Weights of a small mixture-of-experts language model, trained from scratch on English Wikipedia: 8 picks a token, 5221 steps.
Below are experts of layer 5 (counted from 0) of a mixture-of-experts language model. Rows are named router (the router's row for the expert), up (a neuron's input weights, with its number), down (a neuron's output weights, with its number) and show model dimensions 0-255. Each number is 128 + 32 x the weight over its row's rms, rounded and kept within 0 to 255.
Before each expert's rows: "mostly gets" lists some tokens that are sent to it at least half of the time. This comes from a sample of Wikipedia text that the model never trained on.

# expert 4
mostly gets: " ", " —", "6)", "1)", "8)", "0)"
router [182 159 122 109 162 136 121  67  72 144 106 114 117 130 157 104 119  65 142 133  84 136  80 101  31 120 128 149 139 180 151 106 163  39 134 145 114 179 100 139 130 139 112 149 133 107 134 117 149  91  99  79 119 125 117 143 134 151 175  99 116 112  75  82 124 160  75 141 156  68  89 100 122 126 160 100 106 103 102 120 152 160  92 131 144 101 117  99 171  90 128 100  88 192 144  89 108 144 141 118 141 197 164 133 158 171  90 101 127 156 134 107 135 174 165 132 129  71  32 154 139  78 172 126 237 125 210 134 116 123 147  97 155 146 164  95 111 131 170 157 149 124 139 125 159 150 126 137  82 128 108  91  76 129 101 137 145 145 155 120 117 141 115 171 149 119 166 121 113 142 142 120 149 100 122 109 105  97 142 117 119 142 175  79 147  94 134 158 127 146 144 131 127  53 177 125 164 160 187 111 150 127 152 161 123  95 179 150 166 129 154 148 196 113 150 109  94 143 159 165 108 169  79 104 127  80 139 135 217 147  51 108 112 104  98 148 129 108 114 125 106  55 128 107 153 149 181  91 144 132 182 174 149 107 136 101]
up1 [230 130 170 194 121 128 137 129 154 136 110 114 119 171 110 121 125 103 124  79 132 127 146 130 155 102 112 142 129 132 106 112 130 156 177 155 118 150 159 180 134 139  93 158 167 126 129  60 163  92 112  90 165 153 146 129 154 113 111 101 125 167 124  99 144 182 137 123 127  65 101  93 162 142 141 126 116 118  99 102 123  60  62 135 139 109 130 120 144 134 146 159 100 157  88  74 112 140 115 125 122  94 111 124  95  85 101 128 125 119 100 131 156 156 143 136 128 107  99 110 176 154 111 131 177 139 160 167 140  71 131  71 138 116  98 150 128 127 136 136 124 126  68 158  78 108  75 168 179 171 122  81 199 105 157 104 114  86  52 192 149 159 121  98 226 130 116 135 118 105 175  84 129 143 108 158 138 171  90 109 176 168  51 102 117 109 155 111 106 125 154  87 122 126 142 149 106  79 159 164 152 114 155 129 105 150 139 144 120 185 180 178 141 137  65 161  67 112 102  98 117 144 152 126  84 178 200 109 105 134  84 125 163 136  80 103 122  25 114 131  85 191 104 111 152 120 150 115 115 153 140 214 177 169 123 108]
down1 [108 143  68  95 157 124 167 103 108 140 129 151 138  90  85 125 146 101 130 112 127 125 115 137  84 178 144 147 128 192 148 135 143 105 152 130 158 205 141  83 136 120 212 118 143 149 158 159 109  83  92 119 146 102 116 171 119  95 138 117 145 117 132 131 133 122  96 156  98 142 147 104 111 136 110 130  97 155 112 189 136 126  87 140 102  55 143 159 114 132 119 144 144 148  96 142 163 190  67 121 145 159 138 126 193 140 122 121 127 175 168 134 101 115 136 112  37 125 122 159 143  52 165 142 163  58 151  93  67  74 108 159 162  98 104 131 125 110 159 139 156 120 130 117 132 202 166 121 103 155 152 156  91 170  88 120 140 148 124 113 103 115 148 150 105  18 149 212 131 126  74 138 213 119  77  67 127  44  99 116  62 114 147 102 139 153 182 117 145 155 133 183 143 142 103 104 124 178 149 100  93  96 133 118 145 146 121 143  90 150  55  88 147 148 128 109 150  92 148 127 137 140  90 108  71 133  93 155 148 157 194 148 137 157 128 155  89  95  64 144 108 142  93 130 102  96 134 177 130 109 151 188 120 130 164 144]

# expert 9
mostly gets: " Film", " head", " back", " Air", " rock", " lead"
router [104 126 110  87 140 126 130 177 116 101 137 130  90 150 143 145  80  13 107 164 149 147  79  93 171 141  59 127 114  80  87 121  95 120 151 162 116 150  83 100 108 133 190 104 140 136 113 154 137 208 117 143 159 161 156  73 142 140 133 156 128 122 118 111 111 105  99 115 169 180 139 118 148  71 129 141 158  89 123 134 140 162 132 127 146 110 127 140 129 153 150 102 124  97 117 124 111 109  99 103  99 117 208 140 136 154 160 188 107 177 110  61 157 132 113  94 162 115 166 120 150 166  95 173 142 205 111 169 181 120 108 157  86 147 176 137  63 120  52  58 118  77 168 130 158 188 120 150 130 129  91  79 100 114 158 105 167 107 151 116 134  74 118 126 190 140  92 129 165 141 151 166 100 147 124 128  48 132 154 143 180 104  93 175 107 123 179 150 132 135 135 151  99  59 116 184 104  96 145  76 135 162  96 130  96  66 124 144 120 153 175 141 147  94 134 143  72  78 137 171 156  86 111 144 143 162 200 109 121 138 102 120 136 170  97 174 119 104 148  94 117 152  64 148 108 151 130 124  93 145 120 157 180 111 118 139]
up0 [112  94 146 107 117  77 139 140 120 109 114 107 131 117 161 107 118  70 118  86 126 136 141 109 107 102 129 142  89 149 174 112 209 159 181 105 107  91 136 174 172 111 186 189 127 111  76 226 116 219  96 153  88 152  92 109 136 149  98 146 183 153 176  91  81 136 123 104 171 169 106 119 168 127 189 175 113 145 172 146  45  72 161 151  96 122 166 126 114 141 140 103 140 146 136 131 141 107 129 104 164 158 121 144 145 149 104 162 139 131 116 174 154 100  71  89  84 156 208 122 153 111 118  91 136 122 148 119 127 128  55 112 145 102  98 125 162 161 111 151 124  85 145 101 133 136  97 141 120 155  93  94  82 138 152 100 147 101  89 137  76 118 176 114 154 147 185 101 123 117 145 104 112 118 136 117 121 155 139 132  93  97  47 139  89 131 126 110 114 140 163 154 175 107 139 126  88  81 112 103  31 126 166 168  70 147 145 123 106 133 123 102 148 115 138 136 154 137 141 121 151  99  81 238 205 114 132  31 167 160 158 103  91 110  86 162 134 140 123 119 143 119 135 148 124 158 157 152 124 110 159 106 151  96 140 139]
down0 [117 108 106 176 148 149  94 126 112 166  85  91 117 108  97  82 151 146 121 137 145 139 100  77 132 132 145  67 211 100 167 108 123 107 138  87 146 186 149 170 111 144  94 163 122 149 114  93 110 124 123 104 136 131 122 120 151 150 105 165 124 146 143 166 102 110 138 137 119 109 141 135  49 165 108  74  99 111 115 158 180 151 110  61 126 124 168 103 153  71 165 111 149 116 129 101 111 115 181  74 137 106 124 117 130 156 126  98 120 124 125 125 123 143  46 137 143 165 164 128 111 185  95 133 141 147  97 150 150 121 138 173 111 171 120 164 119 148 216 129 123 154 122  92 183 166 103 165 148 179 106 138 177 121 179 169 110 159  94  98 149 146  72 105  88 125 150  91 138 197 142 173 144 119 150 137   0 112  97 167  94 188 135  94 131 104 153 102 120 145 122  96 124 133 130 147 159 175 160 141 146 101 125  88  95 147 162 104 124 125 149 128  86 150 135 189 143  85 161 133  97 201 157  26  94 146  91 152 177 142 109 124  81 199 168  80  76 134 116 122 145 125  93 165 132 104 135 144 117 129  77  97  81  84 131  94]

# expert 26
mostly gets: " they", "ations", "ings", "ics", " many", " Party"
router [ 85 151  92  99 137 158 108 107  74 180  92 109 146 106 152 115 113 116 174 123 179 175 171 156 100 110 118 148 157 170 182 114 157  72 135 167 215 152 101 132 133 122 103 106 112 168  80  72 153  46 118 106 110 137 127 118 142 127  97  94 144  87 142 146  71  93  91 140 131 229 120 106 186 152 150 119 119 155 134 127 131 120 108 135 115 116 171 155 164 169 146 104 172 176  88 202 113 118 174  99 152  83 144  93  48 161 114 124 179 169  77 177 123 133 166 142  80 113 143 122 131 136 110 150 139 149 121 121 169 108 107 154  93 180 154  82 138  91 185 108 205 135 154 153 133  90 147  86 118  56  33 144  87 116 108  72  94  59 172 141 138 163 104 143 146 106 127 117 163  91 160 108 146 133 146 108  89 126 135  69  98 163 111 166 157 111 131 156  87 141 151 112 172 123 190 160 109  63 169 113 129 107  95 127  92 134 125 142 136 137 131 150  90 146 151 129 163 164 136 130 129 129 124 107 166  98 110 160 133 158 109 150 124 171 125 125  80 117  62 109  93 156 105 120 133  82  99 152 119 109 124 112 118 160 172 116]
up0 [126 121  67 138 107 163 151 150 114 165  98 104 142 168 171 119 150  34 154 117 157  23  34 108 164 112 135 119 156 135 117 143 106  91 142 135 130 147 125 104 122  91 138 139 112 153 156 124 128  76 129 160 128 161 145 144 133  98 141 187 141  96 162 166 146 142 155 101 148 118 213 129 109 130 134 126  93 167 111 103 177 181 140 120  86  88 116 155 135 107 134 157 101  78 103 163 125 142 108 138 168 107 152 117 185 153 118 145 158  96 158 165 168 130  83 138  50 120 115 136 162 115 175  85 125 101 167  82 144 180 146 150 109 159 146 105 128  96 106  94 128 146 117 100 132  83 120 160  95 183 108 116 108 124 123 106 100 112  87  93 157 117 157 113 118 148 152 136 115  99 134  75 193 150  76 213  66 114  93 162 112 120  85  65 151  94  58 115 162  97 147 114 147 139  76 166 141 119 179 163 120 136 148 104  22 140 182  99 130 139 129 201 115 129 160 159 163 181 152 136 143 150 118 134  74  82  98 112 113 167 105 159 148 179 110 106 112 118  45 146 158 110 124 114 130 121 147 195 145 112 110 131 156 129 116 148]
down0 [145 103 183 118 110 131 152 135 161 101 150  76  90  91 109 117 115 139 135  66 132 183  73  94 120  92 118 134 137 115 140 127 117  98  94 109  55 111  90 190 143 159  90 139 144  77 171 184 129 158 144 103 141 103 127  99 116 144 146 107 164 140 117 103 134 181  74 179 137  94  70  71 158 138 116 142 169 143 143 150 143 180 109 118 171 163 156  55 141  86 172 111 143  98  91  99 121  85 164 158  69 189 122 122 116 122 152 157  97 139 115  83 131 142 134 135 178 130 150 105  74 147 115 125 143  94 128 136 105 110 106 132 140  51 104 160 105 110 126 150 121 156 151 156 107 155  88 164 110 168 188  80 109 140 179 103 184 147 162 136 117 148 104 183 158 138  52 166 151 136 121 144  87 110 114  80 142 106 203  91 104 135 139 109  99 154 196 233 132 113 115 143 159 105 169 132 103 145  88 100 131 172  94 130 172 180 179 182  90 131 124  68 122 113 152  60  92 147 131 106 109 120 170 102 176 134 128 124 175 171 160  84 139  63 135 134 130  92 211 103 103 133 138 128 112 113 133  91 119 119 104 133 118 151 151 134]

# expert 18
mostly gets: " University", "ation", "ations", " School", " work", "ics"
router [125 147 149 117 122 146 101 132 107 125 136 130 194 122 143 128  63  58 190 133 209 153 167 105 115 123 133 148 129 101 100  95 108  87 100 181 162 125 103  94 173  97 133 127 111 107 111 133 108 134 130 117 108  98 208  89 162 122 118 146 105 151 148 112 172  30  80 144 134 136 161 133 104 120 143 103  71 125 148 168 184 124  72 125 134 124 183 137 115 150  99 128  90 120  92 143 142 101  79 101 109  71 159 155 161 105  91 105  81  92 115 170 166  67 132 131 106 184 148  85 141 136  81 128 112 195 143 141 116 112 131 150  99 176 167 109 135 153 182 114 156 158 112 139 172 179 109 146 108 120 126 158 133 119 130  85  63  89  89 180 117 135 138  63 183 108 127 123 142  76 159 145 139 114 104 139  42 143 109 114 160 163 133 206 159 171 176 134  94 130 174 118 116  81 166 133 105 112 164  88 159 156 208 134  83 100 133 126 114  72 129 162 109  93  96 121 135 142 188 147 149 154 134 129 153 114 117 158 155 126  81 125 126 158  98  88 105 163 119  71  96 130 129 162 142 188 155  79  83 109 170 178  96 129 120 158]
up0 [ 90 182 162  94  88 106 114 150 184 124  88  95 150  76 131 156 127 136  97 114 158 125 129  89 110 135 161 145 115  85 178 155 111 102 130 116 200  95  23  67  68  75 168 102 184 155 112 122 195 144 151 188 109 120 119  92 166 131 142 128  80 198 169  85  99  90 156 129 119 163  93 116 116 141 147 100  98 145 141 122 161 190 158 130 126 127 198 137 110 157 135 144 155 110 112 139 202 172 113  96 108 111 133 123 144 137  73 179 168 159 123 127 150 107 112 145 132 113 133 157 118 161 176 143  89 165 108 170 140  82 112 145 130 119 141  91 178 149  85 135  85 105  77 117 116 124 109 185 108 121 134 121  86 107  53 140 129 101 128 147  98 116 124  98 146 155 134 162 109 135 152 166 120 147 127 158 136 107  51 106 191  78 161 126  93 111 123  88  76  84 205 104 115 104  82 153 147 104 104 121  83 127 153 109  95 140 106 156 120 130 163 156 177 164 111  91 128  88  60 109 110 103 118  49 131 149 187 171 126 113 103 152  94 116 125 117 116 202 154 174 147 119 139 155 112 138 172 149 152 114 178 139 117 142 167 121]
down0 [164 129 187 130  95 131 116 134  69  53 140  92 149 175 115  86 128  95 173 156 128 168 152  92 136 120 138 166  60 126 134 105 129  77 143 102  97 120 162 238 137  89 107 154  87 111 159 155  62 163 146 142 176 115 173 152 112 156  65  99 203 103  55  95 117 143 125 125 202  79 142 141 119  87 104  77 195 162 177 115 159  81 141 137 132 158 146 112 150 128 112 162 162  67 114  88  97  91 103 141 119 128 141 152 133  87 151 130 111  86 102 183 187 151 138  83 113 161 139   6 158 121 106 119 159 126 125 112 100 134 147 127 132 125 125 159 112 123 142 124 135 136 169  98 157 123 105 135 168 133 186 138 222  71 191 113 105  58 105 101 145 113 116 130 130  78 102 104 180 100  99 126 136 132 170  93 129 112 149 129 135 161 109 149 137 113  97 141 143 107  98 135 134  95 115 130  97  82 102 110 162 178  88 135 113 132 127 116 122 134  73 156 107 107 106 201 162 141 173 128 166 115 127 140 120 165 193 111 116  95 112 140 127 111 153 160 110 145 148 116 142 125 126  98 114 129 109  95 177 140 148 101 168 176 153 131]